config = dict(
    n_experts=24,
    d_expert=112,
    moe_layers=[0, 1, 2, 3, 4, 5, 6, 7, 8, 9],
    n_empty_slots=12,
    router_score='sigmoid',
    balance_loss=0.000774,
    vocab_size=16384,
    optimizer='muon_variant',
    learning_rate=0.0141,
    dataset='wikipedia_en',
)
Below are experts of layer 4 (counted from 0) of a mixture-of-experts language model. Rows are named router (the router's row for the expert), gate (a neuron's input weights, with its number), up (a neuron's input weights, with its number) and show model dimensions 128-255. Each number is 128 + 32 x the weight over its row's rms, rounded and kept within 0 to 255. Numbers have three digits each.
Before each expert's rows: "gets" lists some tokens that make up at least twice as much of what it gets as of all text. This comes from a sample of Wikipedia text that the model never trained on. Tokens count by the router's weight.

# expert 4
gets: " the", " of", " for", " The", "The", ":"
router:157120089174191139083135111168072091170119138135090067148182123180108093177120126118105171101141101104129144144130096153146124141133108095119086123118164109116157110121081136123112147131110107174102175071173203061102096109107137162136137139100081126126087051193153183119164114211177094170150108080112134078197068062180087101089151135126158109103112142137104099160146152104093132133150
gate0:148102104107115105108089164150081064106138226178110170140117115119169156162044160098120120126206110107121123101087147214135129070156111137126137141169131152172082147103164150057110113094165112152145122106117142081146087132073147125083113125089105107103132160070149190122224161170141133151162130092173150061120038123102130110096078064183130114147140101180135213094163148134047098129101
up0:148193141194146057155104151117113181142115124151123096084188119152137108117144158126094090129086127146152126112113148107116192171087102130173150131146122108057147101130130072178192169131147147099109120153105139136084154103152118156159140084165119141097099082127100096143058151116075136070092231155117118140131169138130181156133139130097115174103146156150114098183094077129168135096102
gate1:101106121191168080116145143099067096189143144109128118133161141093152103148145147121109107081091186167194128129094137162113091178119110178120122168116140119128110124134141188159115159152094115152183085131157171108097161115101141080123133081121131093157146143172189116065115187105159100158092167121157117124171117132194178132038148174156117104099142130159145128108190146173148102159134
up1:142089170131128094102109161199055097223116104130177087148099177139106137118137153102141175096199219177133115136125155147129095103228105111097063147047130084127123092156140158119117140109145105194148092158192170116191176140103133125122125147180143159128176123183156085081087128136113205089088124166096122109119161082167095125121119133179104147171186141168118085107140124163133086166120
gate2:132095143213074185079170106083160124104120168112096138085143096164127072178164087137134079162149086142099135142142113182194186158156106169103141149125125109171124136145127095140126152124050113076124097123185110145124142143129143149165117072089088081099135089104104182178065111146137117143167182138108160166120058125148141111169134104152073147111131085151173115133154060122137177130102
up2:143157145193097133108129110112133140043076154182128128145175112141112095132135141118034115147142095121096170137187073109130137120114087122154134063111168150105124086177141105187124079168079146103147128089155082079156091119201153148140055076125117136074131114136095139168109145093115100138132157132081125146149087107194150112101161135141170125064165131100156102126164120184124150180068
gate3:187107107087206164153117135164055130106165169149103135137117086163154094065124104119090137141171108161132172132143156150155116196128107139147166151096144122179092174128109119147120131139121150153136144072121187088133142153120091059139134130145135128162140193128115119105095157103148105130118144136198092098157131127171151087086123145114114171174164191171122107151098112130173133069073
up3:084129173102078135093140095078189199117148124094167201123138143103135177189138156162121160163134170125064096107163135103117120101114110091125142137115119138139138118149159105143133128149149115129127078068118075167099125168136156105095094147148121140105148151141108099143158086153147082196090096136098140129112184127080140140122144140145119119152117154112143188122111164099176135171141
gate4:117091150092122149146168164202044115113132186174079156138157135140154112149146209119166164121151117055176107133136129174108169115141129132148149156130143103141122099092136125064095139114196143147127160135115137084161088099096125136183160136151105121125083103106101061117104171128108151128102134177117135085121110176188126114102118123185087119137139121176161118054134174157107071087117
up4:149132140169151122136093046139200176141118151124096138109127151094096152148113091183165098119125118159090180133148161109130116102153151123153118106121155140125080189109146102160124150121171161050158082149095072157137137067187157157087073097140107174136133132171137152160127157097098115124092127122197090227117149118062133144131136174122161124143081078122092141151112121108177091199132
gate5:157151133150111103111150145149158052121182192112124168125135157083129163183055108112104118111123165105107117139054197144097137159154110193130229125109171080120107078079115077110183154100116147132085107102144169105161072106110138130099092108181130143149116089142118214165127130145130151113129142136107156105084104120132103123089173091101138141115136107152141159169164104191122130127101
up5:178116128098126173137121143131129138117113114122141152106086082096158110144067151104059118136108090108119200125068127162103121175137105164119172163078146096122151151150111182101134094150094169135082135104083119099156046073112136151087116030138165182126089137137153191169153156199095126138149123134170124102126115136169116070064141183120110154137150203089102076157095105155113158156075
gate6:142077139134170112128085158123151103140130148135085109145155153151137176201144093109118148136128050108058098109119112123082096162198152122181171153172128139140138142103173117154140170138126137096167102088137096120146211102114153139132151117114083021147169103132109156097142091115100107112109176190145170191133096149101085153030157071113166096102099113166138145117121042196138129177199
up6:089094125073134095103135126121140129159083148127138125132138128137141138181126095127135089130139122120120090135092152141142112131175159126086150189230133170140120121134092104146142116111104125111088121139120125133101121099073128164177162137148082064112126064092099168082133056110091095161116133193123156167169095146043119125115114103150151129088135124161159144104200147149125135161175
gate7:086099174112127125134126114071086122137119147153078128166086115115083188151053163146109129080086201154077117112137148173071165134139107149116075164155112100092103111097124147135157155128094169134129140113195110140087114173138092131145114210104132091120109207154100109127155128106157201086119084148094152152135095115098167149099156134136127130150134138133147113168112169181116123124132
up7:090156139183116118160186096117090155085134142143107108126094106096103181124106098170057154091117148116110111147131092145094130155131086125129107068160114079100113166117148158071156124153199128158086226059170065116173066144133197122125097188114152151146112138155069068117170087133150138156155119099143088118183168112174142112069106162146146156177163153162183128149158140142140089084144
gate8:090135105206180093155138080087142116160141157153044126129105146135126144118163064070153110137176188181137115132149093135127111145115135138117136143092107101157153093101124169077168154112126155110168151131165146167133040156076086116138147117072135076072086153129172179112140155158151111117156094086182109196176108165105144119151130183143177145197119124166158165144098149160121101146129
up8:171104120169131120126117141061159176161087082115082174151126114088137139113135079074119098108152108150145146124137127147098117159146187129111107108135145088116139092072164136099189218104101103089171084144175116143142125090112161119130114127132090107110170118121168226143121133101135062095108175133138117137155079068127189147149142067150123113121139116116109116099126108122148121168163
gate9:169102145139149195111077129140106185087174165177103120062153091112178104085110133157103155128101058179081130134180171095104117133187098154169068164125134182103100107084158093126119090179130112078110140104148134163115124126112131190098094085157150085149104188202110184119084167087143141105078156075138145097130088099082132063091193086144163111138159120147115130127108116126139125145104
up9:163115121171111113099126124158076200125184136143133082141110105131127113137133154144105130092135153181097110169139134117169132162169113159092124176125141140071133099119092085153141120138131163091179193163110135089098099183122109148145170128132161055125080177118123141072117129060131144132150182139095094069120141126040099098085134139166168138150120071130088131186129113102144098091178
gate10:196159146118132080113164161132197113132115131176063066075134101121170120119138109136092110117163144110093136119139147141116135098109103152155102131152118147193145164147128092162136082065108179119097098174165129136118155171149128100121085170103139135121179092076185158073138110158187137104169130125117125124156126145120038091059077085191135127105151113203146104127112110117081114135083
up10:099151138187143131098125129145121152122095120136045177053156098167158143148108139137122098130153077068110170148149112104128150158120109134116080121167124120097163129127185134159148113117158163079149150175145103111164074132159100151142125131053151145196126105139150159110135129164085156086108104063131126098156094072105075105063111147179111108135094193124123120071088141117136091190151
gate11:108142116155154159127132134126132134171089080119162132106111131101130134119098132107164155127126129170096134134104135130087185127117071137202126095177125076138059164145117131100088117163093132157152160113170121107180093128144187165140105121173092117127095136126162160136165146151106146155128116165161197247146119149117136088070142137125174145138105148169110162114089081110143123152127
up11:160123132119135105182146105061142128196087035110150156132162072120157199133138117136100116127116119172166162130125100151120124143129126149159086091097208133168130113091185189131103161161095168146138176161144143140099179072199182138135139140105158083151129111105140104118115103064131126134114122150142148166087131146129136103118165096102098082099106142130116071057081115143138121134129
gate12:147100073167083097110115148152100150119072091139152102113145153135131064121142145092122141107153078091184154119116170131093155111144087138122101148170144107141140148166120134091150170155149040164131134146127160095154137139078099077187148147098074160102133081144113148143140096189097144111133151198215106079124112139100186110128093124210191086119138056202124192173165131120127082105112
up12:128157125098134175101143100097110118136114136124177086156145098169135195172134154162160126158157122165161099167124058084151082177169170130068123069097143126079115103129128078142126124158135124151109058090114104142098115112157188143145171164148112135151102127098140140116078114181195058183151120096071135139118123116137098153127115079102101146120093149068108112138113131166123186167156
gate13:157162166153098133127155114134151098141154147142095134129070080130110143126195169117092147083118131114139120075134138093139083079150136095091169091108166078150139135162101106133108163079090158122142167111151072144119104131106096168168110123212095051193132174151153134100154152173136142146165098090071189183112138120172095207116158145118115166131143178112177167186082077117052128129148
up13:133110148119145084125127168121085108161120132087150157107174137133155049116097080124133176163112113107097119154132069122113110124163124130129108081089167148154107111097157156153164105078087129124139159146090141106110138154116172113089124110139101133129103098175123094137129123111181158121068157151159098139108140115135206122189105146113143147120091168078152134201172169149094089086164
gate14:142167105095127094114128121166111150132194183105092148143111164146076094119123089100159111082101218129112141120121078169202128119096123137145075151126178137134125137113130176176135118147118124147109165113105132133082172182098147133185149143123139149101079117145178163169155105175121096135138152119055189136175069116123139145157171146188150087074124121151168133115123122115096106116100
up14:111084105161122159117113164153045161056142088143121175150092096152175040077129138124164093112107122123106147137144138155112096095139128153123119140116167130148109106144147117133163086108090138153158095160066086125144168121074151127070130138078152052122168137176156132114175075097093121174145128157142150117034165099138127145089141127112103163134138116163116188144116048138114167122085
gate15:102146091108129196119113133129145125127154164164137115148143100121123157110080157070096125153086090109165094094119125123096101137093195159103122173136149136197080138169123130085121079176099106086122100132152128109111090138083122149113063138138138122089146153171116110128127147183151082083125109097094157099122171111067132101117089019150121145087103125140105107164122099099098131083094
up15:134133139194113154176134150120134100133142129183115109138110110113148177151148140136066163152070147117158117099135118080132166141104118166140192068113137112089137141077100131129157121129118117172134091099100133117082107126103156126145130084117143139095151126152123125192111132127089181104125152102131066141150136145163139147108195135076162163167119124159073149156153070158143147131166
gate16:146203155054165142099148118159145133161106115094128070160112130120125189194129198113080156162141160094149086175091124117114136183086124108135131108059084116164116099123120085168116116090102149100084116147148138112150092172117192145229095117146123146121121110142118185167141144162165080118149149122129077155151173103148190124190150126148095114140150138135122149108117128130117186073138
up16:106084168120118147103106129122120101126131161155126140104141134117095091132132061174131087181114104093177101094106113135092084118164139088098120103175213084109140118161112186102132130142150116089144133116080044120131115113069095033098119124115086168157185161150132091113102093084075112144092120112121168139100165175168112165122124169130062187118135114146123144156094074113111104163107

# expert 5
gets: " |", ";", " —;", " /", " League", " –"
router:111128165162087115135078113136090092142117100164102123127191192126106126085125138118132170110153065114142089156113144149121125118148133097127103097178140142150138051127130128148137173066170104144108138112146115133168155166129134101138150156114127134155082109158140142140110101185161114152148121152106069153154071084138107108093158108099157114146113183139097196110161161091110131142183
gate0:131110180196149148157160145132091124163124149116049107114216130156120148147113118051136168167089094164133121121110110170102134123100143111110104115125078100110165175129119086113075148156175126148134085060125134086097137133194098082146124115096136149110127110115133151125117179138137102147137106161164091176138155108174117129074145131112127127117138130163104151116136138075203117107171
up0:172140183032167124116135143143161130142121122120205094122130106127075154107179133169115134152171148124149123146184151107095123101139171167190098097174084135091140101081106151131149147122099141156155118142078155086143095124106156154078135149048146146079172111141126159124145111057127150092156155060161156139136113114154138105142096098123138133099173116165122126152135094104106172125091
gate1:131177097157134119174068121115091075144104106084090198103107139089146152166110099118131155101159088102202118171095178113100134145098113130134183088134125098151100207167105173124104129196115119151136112179106154100095138180095094128108122113103056116142160090157152140183142118091138156161112178126168181130091084142132136175181148082121121134111099147140134109143070140142111108027133
up1:125133105114188123150136197150125092147070173109117154161153209141101122077129098173108054071135150130157126125091146139122049122063146163104187130099094149143100164126126127168153144110119105180094129101143098120149165128119099170122101148120148066104144140116103126128114156133136099118109149139122151162121106133134172177055157146133105165171123129168099133136106136112174048124147
gate2:154155140153137176164064110125121134103110230159121150157099035140104151156140154149123160136143084110155149160128147126174058132122076189120153118186183063139139094097092113135161110089138181096119097098103096104133136115084139080130086108152134108163161179107135112142085078134129122122162140081116088130137158128132132107176135059144094153160121133126115093120133092125068121121142
up2:154093051155147148164142082159127056146142069066126095149111141086108106116129153145120123082124143145163158101117160177123192126100119126127116120106090172113069149106174135111117117187136166109149159184156117133163152109162169143113146102191125170101164142113108193149162195178139169197115084136093087163087084064081121098141071112117099125118113140162167084104124120154115103111072
gate3:161162130082149142166087146099138098136136090122090113110107145109154124171139110142146092103113148152152126121099126121177149127143138099111111092137102134110164105115143167078209130116166143132128091121087126139129061112098094107040150145168138138155118143096123163129130128139075103110119108119050120176130081106104063125160159122140081127091142137125101157142192153174071140085099
up3:186104130149172132139090162173086093111114136116149115118169162087145126126161099154104094150117166109142180114107136126093068116127137069141166092081170117144130144088128136165166063138191125122205113142171067118152136094127151140128093137122139135136094108107102134132154134168138076167110103148130165127089133165120059146094156131167100087087161149158123124124140127145183146155096
gate4:182072135149134121084103142100119158113058130140162110075085132157161113177165144142134151159116108151110140183057143095107066190053160116118163112149130129155110110108113115120130135125133105156107129128113126090105112086072117093139116152128088141147144157166142069108117123152123131107133158111146120113130169124192184138149147086161184161146104124095125136146203120072165109099163
up4:135081108112065146160123109119112083135118159053127127101146130132067093075065137098135079121110057152097108097153182165153160117119074150123089193105118112128155114153141168151121096142123120108115240135195144165079156185130127136149165110149147145124081075118175195118131119163120110126100104138093140154124079133089118139118132130129093131153153115153123146152146117176109147159121
gate5:160101166185108172120095118090063125116099190148051093041122150110161134134091114137187091111099096137083132166149152143066104143134121103182093131125145101144115083101158163179136112134114089095170101140154141202114222085086065153120124142101125111116108073132157110097154111111130093085137166097180129119121161115112094077071182091097145134138141137155120124083115124163080165155099
up5:148132142150112170090143146175176147151125149144105106115162109123121097170138107127035126171099107088168115084109130135100157128108170148084120145157085099144116142108086117119063112113051137133192167146175094161209134139157138084104118142159097110172190076117155112128094106162104177120133118088143161129149110126102131162163158142187156137116109097158138156154100108121205091115111
gate6:125110107179107060078148214147118173155115065103115108186167159161117118107117109128080133117138101178134113182177131134117072167150155103155109140148136111121157096080133089126096153142076104154134126092101082106125169162118134109157176128060143118107101144146084123086142050045148159129101114124149125103142086118171131144122122104147176155051091143135136177074102090082115148109177
up6:109108124131099091124145228117106102171097109116120135122171125156143123046143099056059146153177114171168106180122048089090095154175203099132114176216137130107126087061168117131152172143076093132080123078089137137106091116108125104141147145077153148098043094151114167073124069084154124116093099075130128103168037099088107135100108113153166109126099126175129165110185063133123141121144
gate7:115153106144139183120124099059145101140134050154076117166128127124170144100141160137193089123065073148080128127174120111109156173083109109164126093172093145131172130139159126166144190171156098103098117219136160144136178147151128103162095139057172128139141157145068121155119084150125121132142133091113104245115054173108135103161143138167142113133108156141137179132116154124125171163224
up7:138133173131098077109136146152126091109148195102139105157111167154109146123144152121103148140163114131151113127095197219111098068142160113150136149133164170149053153112159092117096105135081195180140125040115068112097088087094148174128141087188086153094125083079167123119144113040180114104154073147136159067094193086127145145121070124116166135098108103125117093073133108149088095049075
gate8:115144102180178088101153147168146100105152125155131153137109089173171141106113190097132151143083127134124130069115133126119135092029110149085125227209149113090082185115142109135153142177124107131074105111119123144118070083091137114149117128040100166150169137171193126111140167103121104155072139153131187196146252126167132087122161087103174162136106150156092168101145086123137112106143
up8:097156159165191139127149124152134120109145141149093175069148108190148162096121196065064137138123081134139096134134094139134101107130092150135117212177126078152161138104182076130104124164086144138147108102128112153080140147156156079098111128110132176077081115156169066134152138144152131173075089131093156124078166115159163103122184104127147110093081114155141159144140121090166091121177
gate9:102127124162140139137108099104134121123173142127066167134119134140132105138152117083138131146124102129164105098149139147115114111145143084133126162107122114145153108036163112125178159120139115158151141128153091129176106151144097148115096159110138124148078156139170102054137087197105136087109170134096146159174128152183167141102170104140178109182140190086108084109138132155171086116129
up9:089169154097100111125107101147176130147090146114153112087166188195178124072098155141180110090135077103119161086118146116077085146142144118131154132149075138113142151109139105096142148168107117100161115129152061183134202158139116096123089140072157104109127066104142117158116140070124116134081133126159136171119098106184112170086197133169146116151120101151084140077211171119127149117190
gate10:155146107104136144145139114071123142087197107136150108123141151098149174106128096192122153127137152138093104140090118168110057156117097132105117128118123197131102064137092156161130122103105212159097095144127115115122166149171135174156163155085128145121184135128094089139160131172166051086124087142078134111126085073088124117153135186067126109161119150123093136126093143077111123155106
up10:140109115116114139176146129126113107124170095138168114168126156086148122118138147178064145084106136139102116134129130146101075118121084099132117092136114178167153060155088175149131126110055235102084142145131139104102122097123110196155139179129160097132177057159089099100125122117109086067141096124095100098113121090123126140166145176071135077117095122086099133148079126109165145160087
gate11:115154129123124160122096099089116081138139074165138145103053160186069140122109163128163137148108131148120130118078163170183145097121166131146159113132129130145108126065131119166147166126158096158131116153121131133083178041040159123137172094089078127120135087112164089142090166111142145116118164171075147064143151154094141078134111106135111101161180136120111132151194145155107091148115
up11:221117105137159101138094125164186139135153142096178093091137065197183129097126125130138124092159091170133113159169143143145109103101093137122140119063106133108141183106128078180145126103105098118152093113164080129096175138140116185069109113121164146124103117116175142085103130151148121165177116076212136108144073100146059103151109148090123107097144107078108097104066084154123117112107
gate12:107132187089116115070103195101130143202134130044149183094132136138188163119158104070126116027141119177096073116146119184126171153160086165138062139141136104155119147116160146140111098108111124112117099125163162146124088123121093104138129155131043146054146145136169137107153179125133137113134132177143131151101243120179053160172092157166110167158137195123145118100096156095155169099117
up12:096073156134150129117193125145165128182161136086155136144171170152171169157104093147173140082154175176147153132098126152098154128084109161127098111062181080154063133098132137163213164137061120100128083147132143095162085133123121110130121122132128116088137116080129193127136134084152103161100108080188106144123175087137116122137078127116085097110143195180098114155118119127109117103107
gate13:083171086108121150154138123156149164105176206155093090122194143162141096139168152191060102077129112144137110178106132105110103087209139133158155121166152099148085122154123102126159127154131073119112106134121092090163124101087145137100135162122171185140101154152163119088110098140153176106170158107078125112115171140137017141119092205086145163139145183062101111089172178124124185107095
up13:096148132132146145144123135087112117102133120091149198138163163083163144077117129122153183104054152127138157112154143157098167163056087166104059193128069090102126136114069198099083139157154204074123149098144112142117135102180138185068137149166118100095140088093122153126170142081099138164156112124195087158133186077102190090126149107121158110129074052143162159154121135094089124147141
gate14:142081128071163082156131121149143136096130135103102141179196111137139125161120130118070076181112132128076180122147162159101121116157097134134178090151156139123147098125116092109132105100120106161138119140102194077089078154169154081092137144127169131097153161108103080179072155213189135139111147125131102168136099074137084143098169102121121112099130151105154122106065063133124138106113
up14:105073189106199184135090122134117136105144055065097116173089139180130120106122073158091087126182125128086136157117102158116111142134118100151111107113153086154130108072140125103085175180157106137134137150103113101053156190149129087085075196131166069125094145150068091130109086127112129119170138146115113126126076141123166115089128117111167146149083136115144086099111137105112194087111
gate15:076108106241157133173080095080165086126115068167091135167111155095133099095118095175057153151074071175163147111131078072117165100110146193145140166150128087152119091146027117174188171108068107099171122189117114184165158127112111159115157138109156103114166150123060142160117143088098099161095120118155083157137111130122148121174113117137090136132062115087151121166104083152124130193130
up15:162150097099123097135126146132151148112131181160131153112148062152147154145178136092185114149216145115144113064152190123173114128054191087139159159114130139135106131090152175046155104150184117155082163075092129118104134107139161077156114089128115094116085123137136132113120119156141100101093152092099122118168127114115136111141149091132164143188194122176073149092133137133113125127189
gate16:122118118196195197125108196141133107104072114066082115136154094144105141104193152049188144130092117121120096110118121116158141110108075120111144134144120149163127093069194085112121074139142158056125122059137135170172074090102109179124090105222079104095089140096133139158091112096155151170113117109101091185166174143127155138183129102151121111163116110165117169056107178160066109152100
up16:151145117071094090124119101130104100150166139181114155063154125120136149095098057193143107148159113099109069141098124080148120181163177165191123119134107147130176130164065144093112107126160073172163163119170126139054141160152162093140155103092133137112123154151158092108135157126163079073145138084191148101086135075145157119072078160154155204082041124114100137191113092154081164124086

# expert 16
gets: "-", " the", " d", " an", "The", " t"
router:127114071130183100138107123124108087170079135155136179090173106119193128138074171163158121083169083112170102134110164133110160129093153085118087119126178089126096172069107169136105197153100135154111120180146124087133079058129156175110181141048062107135110102149138088141202157137148142158152108094135169171130119139180086126107141111075186094180143180158088158123146154123125156072165
gate0:099113142124156155152141133092109189138152120151179187153089175106149147116072129153140091125126091074109128108085143094049118101085142127117158132124174096079118116146160149185147113119113111103092092205135115130137117159103135141078178096168133065129106108103157174110133092089081140154155152124144105142120133084152151133125155096103167107090172127060061116120085119119121135096136
up0:077113100133125070129185119137172097127155120150210166112145120184197178133105134094158103187173116167143132113156162138160121141106164137118135145098159162126088127153153157122109145125184146094092107196128158126118065113150146162081143157156123126076111122165184104075162158101096138136168153126184120129144063113123131148127062123184158089082102180126047116136135170066118104078136
gate1:135112083179152133141123123158126120149126123144133172110155066100157178116101167216125098130118131171140119153145157087125155141112120089116107111123092157144099182072132121076147148068075095067065115172115129169089142122086182182197142124137059122153144182134082141145139164164108111134110127107127159153096157173125080107112119193121147128190056121115157161170105178183135203111120
up1:046103102149079118133130109160196142120129101145167162169120069135158174098132057073071112123138138148121022216164180081126113149171133137104103102135153192104159129118097124106115135135154098151118179117103132148132156141096143121119119129154118127136123186151133116122152125193108040118109158088136096107110169183088114137121198177133113147163145085157100215137164135117107204148177
gate2:125148043134194183172146114101149090173170125144157116154181095203160196115120140170144124089076196163130060138107115117159144099180114137146164094108115072156136153115062116111085167156101150110123146079137140125106101136138110148123100158062127146179165122138056115118127127183103074106139157156151126105104139088174115093107145108134122180116145090150157137098087109081057127102143
up2:204116170178111116088115072150105105118114103103091144154117130158099150143147152100136156167138121078107144158119178171154144091063121102172093101115119144132161066131114137180082113160155148178159088126125099196083184131173137113094151128137171147171160115156138072080108113142149129153050107127176108160116151124113141110125106089146134090123190146115135150173153097123138182070097
gate3:149142121184112093113095122142062103092149137131139193166167133143155104106148139162107081157091163104129164065159169162122106156099139093145081139127117155140167166080133087095104126125130184085145177162095175085088103099118090142179151138130130120128103109138159100125144146159153133136066061051101191161113110096155144157134219092158116185184109166179146146163120098072111125105140
up3:078103099063116075089149107128152144105123189150127152076057089073132145191198148126150201143123123130140144148162137088116157151091044178097181100145118114085100092148197100072138119092165163055081116150130101115075147140179063155104124108085150112115096133186120156172129100096111092143098113161146101109142119106115190147092099102171130160140149081107106109103109095092100193152141
gate4:093160118114091148116085121076162127082127184122142158142132138122117144227131138103097152123071111140131087103116136176141127125114137145120120121132114166153088156078120094113117164132101158175131128131180108153160155148122054176155082200160125196141098134145165126076164159078146166133151174102098110133193137070104092131171118086086112190154117138080076151061096079089150156103160
up4:082124177117133075110159101136111124094098123139183118147154136147152195137125104148103107123059129136124140099073085100185098099124076046149145085105152104069097076146121131131074111096156100132188121168126151117115182040083201147127187092152139115123123145088133076124126107086107107086072150150153077138100157117135109158157130176123102094077072140078142119129127131116207082145176
gate5:137145126079132057149091044127092064167216142128149199127107086133133116091131180090178125109168133149158107120032127125135156136090212133178068170133115095151123174152133170157140120101167099094110121122130126106101147157160110133127166192153078123104156138173080130130157091103122163149160070158105166153121170138168140173096179165092125140165161103106119123125090103111112182185107
up5:054140120096128162118140141145143115135120157170161192146096115151146167131156128104139101117177137142081104086126137117104179121078141037138086119164149126108126045120080054113119128122122173160170099114158190112127105138181175132196156106128110128087165129130141082150104083111166095125136094118128089102148110047097102136108112179082128119159098143181130168110087137142126167154147
gate6:118164098137172110169134201120077101165069086109098155087174169163105198103108127091109138085060121119158147114099116120126090175169120109125108101097104128178156112077172166130141131079132085157180118142124096136125082113105126115075111147099130204160127084147141158103152199072096073146130136074075152103138075150159092108148164138113156111104090071110122106141150086199144134082125
up6:083065131183134109098168133159099129161142143147084114108121144167141158132141137144143043160139109168073174134144152086130133116151062187138120150131137180092120120157134123150129198099051134093130167102085125173193100206137165119161139103107125108138121130150164128172154102163118196154133098114162081131094136127115106064103146130163166115091089129133114118159141075128117096106123
gate7:177089181161120123148157152157116139171146145089113203113133137111209153155138185133124099149129146097118063102129163156131117111151076038157134089161112100196129100171082149118148170114137067101117145090105187123168106150134134111099089152135114099097157142119107150106161139158143114116112122066130139170214076108137130114081089136153133164045199133159187052168166086160152117098154
up7:091088145142135127112175138092177116147134178137107168115112148096141078091201091075140137100098183163088140086138170145163095134111134163148141107142113132163091100162126082101120160147086142091093050135133140099105126148097168115133149104111111102095136137097110082112151117152058113121093150096183171102197122089161050155097140135099150100160166174110095063119114177159109125123169
gate8:173111154161156123173095124154124111094127137181126152095168141144134130087178097102052088175089097087114139105194145119183160151027097113132137096149163133103142169174096148129128139139136098089135152124130122168142150158098154201131128178141189112153095146148133135153129155123139122116158157108118205123169108096117144117132128158086120127078051122127050171166068188163094152107169
up8:108078069156129113163129125108130103210120103116137089141101126113103096158183205083117115125104099132146170104130181123118116113151098165075124110175105144118102181119067188089119074110081104126084068075089078170088142147078111128149120098125177184104132095091080110111112081127110172171082151172093140132109127116153128151070154133140155086111165166167150139138115081138121128149139
gate9:154107153150139091157099173116109124158120141138131129135119159136141107145075121157076125127141124132057077071116119127101162083134196141083129131161104172065135170148132110148138159098110103148092136100129081137186120160115127193075176149098071088094128155143153179111123084168114063190075104150112139131050078200134050127121170105132197122182151117134089148115129114117118131165092
up9:146110150112132125100130146124106121165192139112140174099093190112110142133109114135143117129173151149087163133075101124123118168222135128128129146114160090124102096089127160106119123119102151116127156029152148120144192120160147091172153122101165135115104162104162195098144098136173127102071131157160164132056086165102135123085144154130120203119109147174180129126163149117160118097130
gate10:147116142111137163136110100093087098130147146103140104124122098119178125089167181089143093118181155093146151164107096119113138170115180131133158175123097089159120067149178143179124143093073109101156155113053080121093141100039113111112097162133134077199148125159142147080148103159109130160131153114130093133172079087179133092127186091143112143124130076126117156103105146111107182109085
up10:094151124104122130098156175101137149083132184114108189091177093116038166157143146143126157135168078162170110156102076143120107108088154143097122122127180158092158102122071104140171105146121141152107046180164139139135115123120142114151192081163122112104162087136103058171063095123122104118176166171122130105120133105142156124123102150138130203115146168146141129144123095122139137134089
gate11:177117107147167106205124127119081115177073094110120123119121112090207092110173077105165107125102100097074132102109132122036213110104120144148134204092200134158082178165112156103135171072130155100083105132141104111105127135088074139120160106136082124125097173133121139147141146141096131153167102076122167202152091120154150104115113126076131126098154142121113125172122159103085168174150
up11:135139064171179154164094150117053115104088059145142104137171091130181118088178121140147062122100061128115115130131118111127148151122095111140141195109188100142136211162143164108119204040129168067104157096077112137153075128106088117150091123122116149136135107080122162152141076138103155100125088073125143146161059072186087139113171111106162114139143122137160131132137112098104141166100
gate12:109125156093092152093147086114149093165129137202100105110118135086128118174049128089142154156156077139149122149128135197098131186140132169114073114191113117133112220163082091073118118201135180104115131158146112131100130125134182138100140119127170031179122117150145170137142127108206135176075146103110153102155173126118106160098125105150157080112110179141088137079094181116122114107174
up12:088148148177101129100092127090115149124136137123160135132144119072120120127168081130090117120169156149105151082120067087131102065151174099132133146093147140164115099104100221102116183061131123158113119120178139079121156081114125107108142164125138197093206142157116143106076101160076100075148076210150060128098135134124105121138143091074140143106082116107218138106083142107116096123080
gate13:072154119125129132123101133111118136140141077135106170081216134078092079159126136165115125134167132112149083069126183156142124179127112119131173076128119125121113142172140124129088117150120146178088113157159136147129041066109114194163110145091094094135117164086149153092181130106165078107160121160159091161181109142100099097150098084109157050125148141101144139144073131118181136074103
up13:117118114156168144068125177127180109119129131139152127148116118122196183088189114073123137139110079185135109150115102087097113100096131104168056130178130060082143076115073122177096104177114102147179168166152100128092172110174183118125137059158157179127076085177091100146106098130085139112150117096140146112159086119172158131137123142092122167141132125108097060107127109144081130164097
gate14:133157140172134134124156160105094128124124077105155107063115126133182019128139082120137155101159167082087173143176132133109121135160165148127122165136145115120234178142128131108131137126141123132142105113154097126194090087101125132077145151122168088162128088159131140097170155120098151152131138114132119175096171153113114186107130097150163141120091127135117144105124073077136186153150
up14:164128135138116147149121158112121141083131130130137130136133157147094105098096102182166153112065136138059172158139117111185085157136190148059142157063098105119108071093149138146095194131132172065117124116122130127211179139107132139081135137116101172137133171219137196158147133126106092119101126114111147106080091161147164166137127140122169115147102058121128112075101085081100128140103
gate15:122111178156119164114063105108127103134093124125066173163097198162139158158151085143132105101110134150106175162168113104081079148128106130195148160103157101134107122120190150149131166130101129127131114135152101132177139109118175097162141143071175145170136140133131196159133174146132092107100139121069088141102104147137161051088137081136113061130136098106182122152114106093149100068096
up15:078120120152109137208144102101118090141108143062144143106138153114112113132186059097142107077152195133129073189127129145126159152155103124137085171139118133104076145122141175121198165164100130149093117132111105149171148085150148111131099110128118152137096139064113198168118128115147114126141185094161116136151142074158138161022105091114134102166117157088212102146177158132104160107147
gate16:123113134089121113167125119118147166167121105147163176082098144166131124080129139147154101160100127154135146145154145065115164129149103082144148117160105147144172152123107161119152120173089065130146068168173074145129129154125109169104138134131131119093110130187120124142137157116078092124155148129127207142126115140173146180090162126055137159107124140158102139112091071053089135084139
up16:169062103158123139104075166108109144126071129077134135127165111164136113176075149098089135114158132099191123129120114162075113096119181177130076109140143140195157100111205087209113095082175203155143156102085138155114130117138139130148092073163085134102135140048128144133119123104170164105107105116133100134120145140155128089123105113106130142123153148118123226114130156169145129147147